{
  "d_model": 320,
  "balance_loss": 0.00759,
  "seq_len": 512
}
Below are experts of layer 6 (counted from 0) of a mixture-of-experts language model. Rows are named router (the router's row for the expert), gate (a neuron's input weights, with its number), up (a neuron's input weights, with its number) and show model dimensions 160-319. Each number is 200 + 40 x the weight over its row's rms, rounded and kept within 0 to 999.
Before each expert's rows: "mostly gets" lists some tokens that are sent to it at least half of the time. This comes from a sample of Wikipedia text that the model never trained on.

# expert 0
mostly gets: "°E", " | — |", " back", "°W", " JP", " minutes"
router,184,216,127,178,216,205,139,192,202,202,194,137,153,276,232,197,239,169,203,250,215,236,250,114,239,232,257,201,192,201,148,200,188,201,249,156,132,235,288,187,190,157,121,160,134,205,189,219,217,218,265,125,208,163,204,177,214,140,150,198,167,259,241,130,183,159,153,210,182,300,200,172,231,210,123,133,170,218,167,146,246,252,160,199,158,126,227,232,191,217,150,146,218,161,145,261,161,177,190,183,213,182,169,184,215,157,264,146,172,233,235,126,161,128,118,223,187,237,198,191,275,212,138,150,276,252,209,238,226,213,188,210,169,203,251,227,202,138,208,188,168,226,145,182,186,235,150,215,184,237,248,146,169,277,208,231,177,207,210,176
gate0,175,210,240,184,176,212,306,187,124,157,154,196,196,193,148,196,275,209,176,201,193,194,191,247,256,179,211,226,224,225,228,171,215,228,222,222,293,152,303,91,213,225,250,112,231,217,128,217,206,174,205,245,130,167,212,183,223,216,192,194,157,209,207,166,203,156,191,187,230,250,224,238,182,208,190,99,152,249,246,209,201,125,261,184,178,189,177,232,168,221,119,199,234,228,237,180,201,209,238,149,200,180,210,190,214,178,199,210,211,244,193,193,194,338,203,263,193,166,92,193,206,148,161,160,214,203,211,121,188,257,179,173,175,226,173,170,168,152,230,194,192,173,137,216,141,268,230,179,183,213,210,213,163,240,169,206,169,219,209,278
up0,266,186,268,202,200,245,101,159,274,200,187,186,180,203,191,247,129,206,255,197,207,174,164,154,193,268,253,180,172,191,116,229,204,217,209,125,171,214,194,148,178,255,147,242,200,212,247,204,192,153,252,107,240,230,274,209,198,160,226,194,236,202,210,301,173,232,179,244,159,124,168,200,220,167,160,317,217,199,205,212,214,254,203,230,107,279,193,167,147,246,188,165,225,213,175,226,145,138,198,180,225,205,185,208,229,185,188,194,229,160,213,190,238,162,230,214,171,164,254,202,164,213,179,204,178,278,244,261,219,177,196,232,244,194,213,162,239,234,158,182,230,181,236,194,168,138,118,198,226,144,245,181,229,140,283,272,170,185,198,234

# expert 12
mostly gets: "In ", " In ", " were", " became", " He was", "ers and"
router,263,266,168,183,191,268,215,180,165,279,215,159,210,237,220,156,217,214,184,250,144,255,176,202,238,200,198,235,188,202,135,225,242,167,232,194,173,224,241,173,217,172,156,204,183,246,182,240,184,192,198,180,189,185,256,182,216,179,196,184,159,210,197,204,220,162,177,137,160,183,246,218,247,190,167,159,158,176,214,237,204,238,117,187,98,177,248,251,127,199,206,198,217,204,162,179,89,155,196,114,217,186,255,190,173,182,216,223,180,212,221,201,127,185,154,211,180,117,202,256,199,209,158,240,187,222,222,172,224,231,162,272,179,240,241,197,143,110,265,191,179,215,171,147,209,285,146,229,238,179,286,154,190,231,251,217,198,245,175,180
gate0,183,125,274,263,114,233,238,200,272,173,217,134,170,226,228,217,177,157,190,239,201,193,188,203,243,141,193,248,282,160,223,229,250,99,214,212,197,146,218,252,160,177,143,204,158,102,194,216,233,183,165,192,190,204,196,202,301,237,252,152,150,170,213,168,170,193,178,184,170,210,223,158,208,156,228,136,247,235,148,107,142,147,220,224,210,188,230,202,184,210,222,143,164,225,190,152,182,268,291,306,212,219,184,194,158,191,209,237,211,174,182,156,260,143,235,159,254,255,177,235,249,276,220,209,176,167,148,148,203,215,209,184,142,250,145,167,153,240,175,168,261,251,212,175,221,210,213,230,191,216,183,210,125,192,180,179,245,219,213,176
up0,211,176,306,228,104,232,198,237,344,292,202,159,180,190,280,200,276,178,196,213,228,208,185,186,171,161,218,209,229,173,165,224,275,199,242,195,215,209,185,182,159,137,136,269,162,192,234,175,261,168,183,261,252,198,184,181,220,188,267,166,166,186,174,190,187,166,119,182,161,167,230,124,210,269,241,155,173,182,219,121,187,194,249,232,177,211,245,245,151,194,232,233,202,199,224,178,165,246,282,262,219,234,195,168,206,147,195,250,219,126,197,201,192,196,218,170,230,205,92,258,167,244,202,199,199,201,164,217,149,200,203,198,124,271,212,142,194,219,213,209,164,194,213,159,198,276,253,199,117,218,212,219,197,165,211,145,214,182,188,197

# expert 10
mostly gets: "S.", "021", "°E", "002", "th century", " km"
router,237,229,193,192,160,198,155,209,146,266,147,175,174,313,248,236,239,156,203,251,214,205,235,141,235,207,197,168,180,167,130,156,280,182,266,144,135,200,205,194,209,196,188,165,143,156,156,203,218,208,260,152,157,162,178,214,195,142,151,181,183,230,201,146,196,155,178,153,137,305,201,222,155,250,156,160,179,237,221,185,245,218,176,134,145,175,256,264,194,276,137,170,214,145,105,160,176,163,139,149,237,165,272,182,187,131,250,176,158,200,221,181,139,184,103,276,188,244,197,201,204,224,106,179,213,238,197,197,287,163,159,218,229,233,207,173,231,173,180,193,177,228,118,181,236,215,166,265,206,269,247,168,157,263,251,212,188,241,194,197
gate0,211,229,179,233,185,278,233,191,231,203,242,179,206,156,234,196,221,289,232,207,174,278,201,170,225,257,176,213,189,171,229,149,205,254,215,174,248,141,288,182,251,241,131,244,134,141,198,136,222,201,164,136,172,288,183,165,201,182,205,188,100,139,180,245,174,166,177,168,164,169,182,177,223,168,180,257,131,169,247,210,202,273,152,187,245,186,179,198,209,288,102,179,199,242,214,205,259,186,214,240,175,184,221,190,199,299,181,175,198,218,169,249,208,279,287,147,242,171,213,176,221,166,213,231,205,198,202,169,153,174,237,175,228,284,171,177,215,243,191,137,202,150,217,173,154,192,185,172,142,197,166,119,207,146,170,185,224,150,177,160
up0,166,251,216,229,172,250,211,217,183,104,171,163,171,236,193,227,232,177,185,237,213,108,217,186,196,290,138,190,204,145,196,187,227,180,251,200,222,195,238,161,226,169,189,217,247,238,196,209,196,191,113,150,267,215,201,260,220,201,237,136,142,142,163,248,181,220,213,267,148,233,118,154,195,187,234,236,228,178,262,228,183,220,164,228,169,121,190,175,234,242,239,139,254,211,235,170,162,131,141,182,189,227,232,156,155,201,192,198,178,195,194,159,170,236,202,214,194,177,252,166,199,249,192,188,227,273,158,105,233,202,190,223,215,186,201,213,146,225,215,201,309,173,173,226,231,267,265,251,229,135,281,225,181,198,244,144,190,174,212,105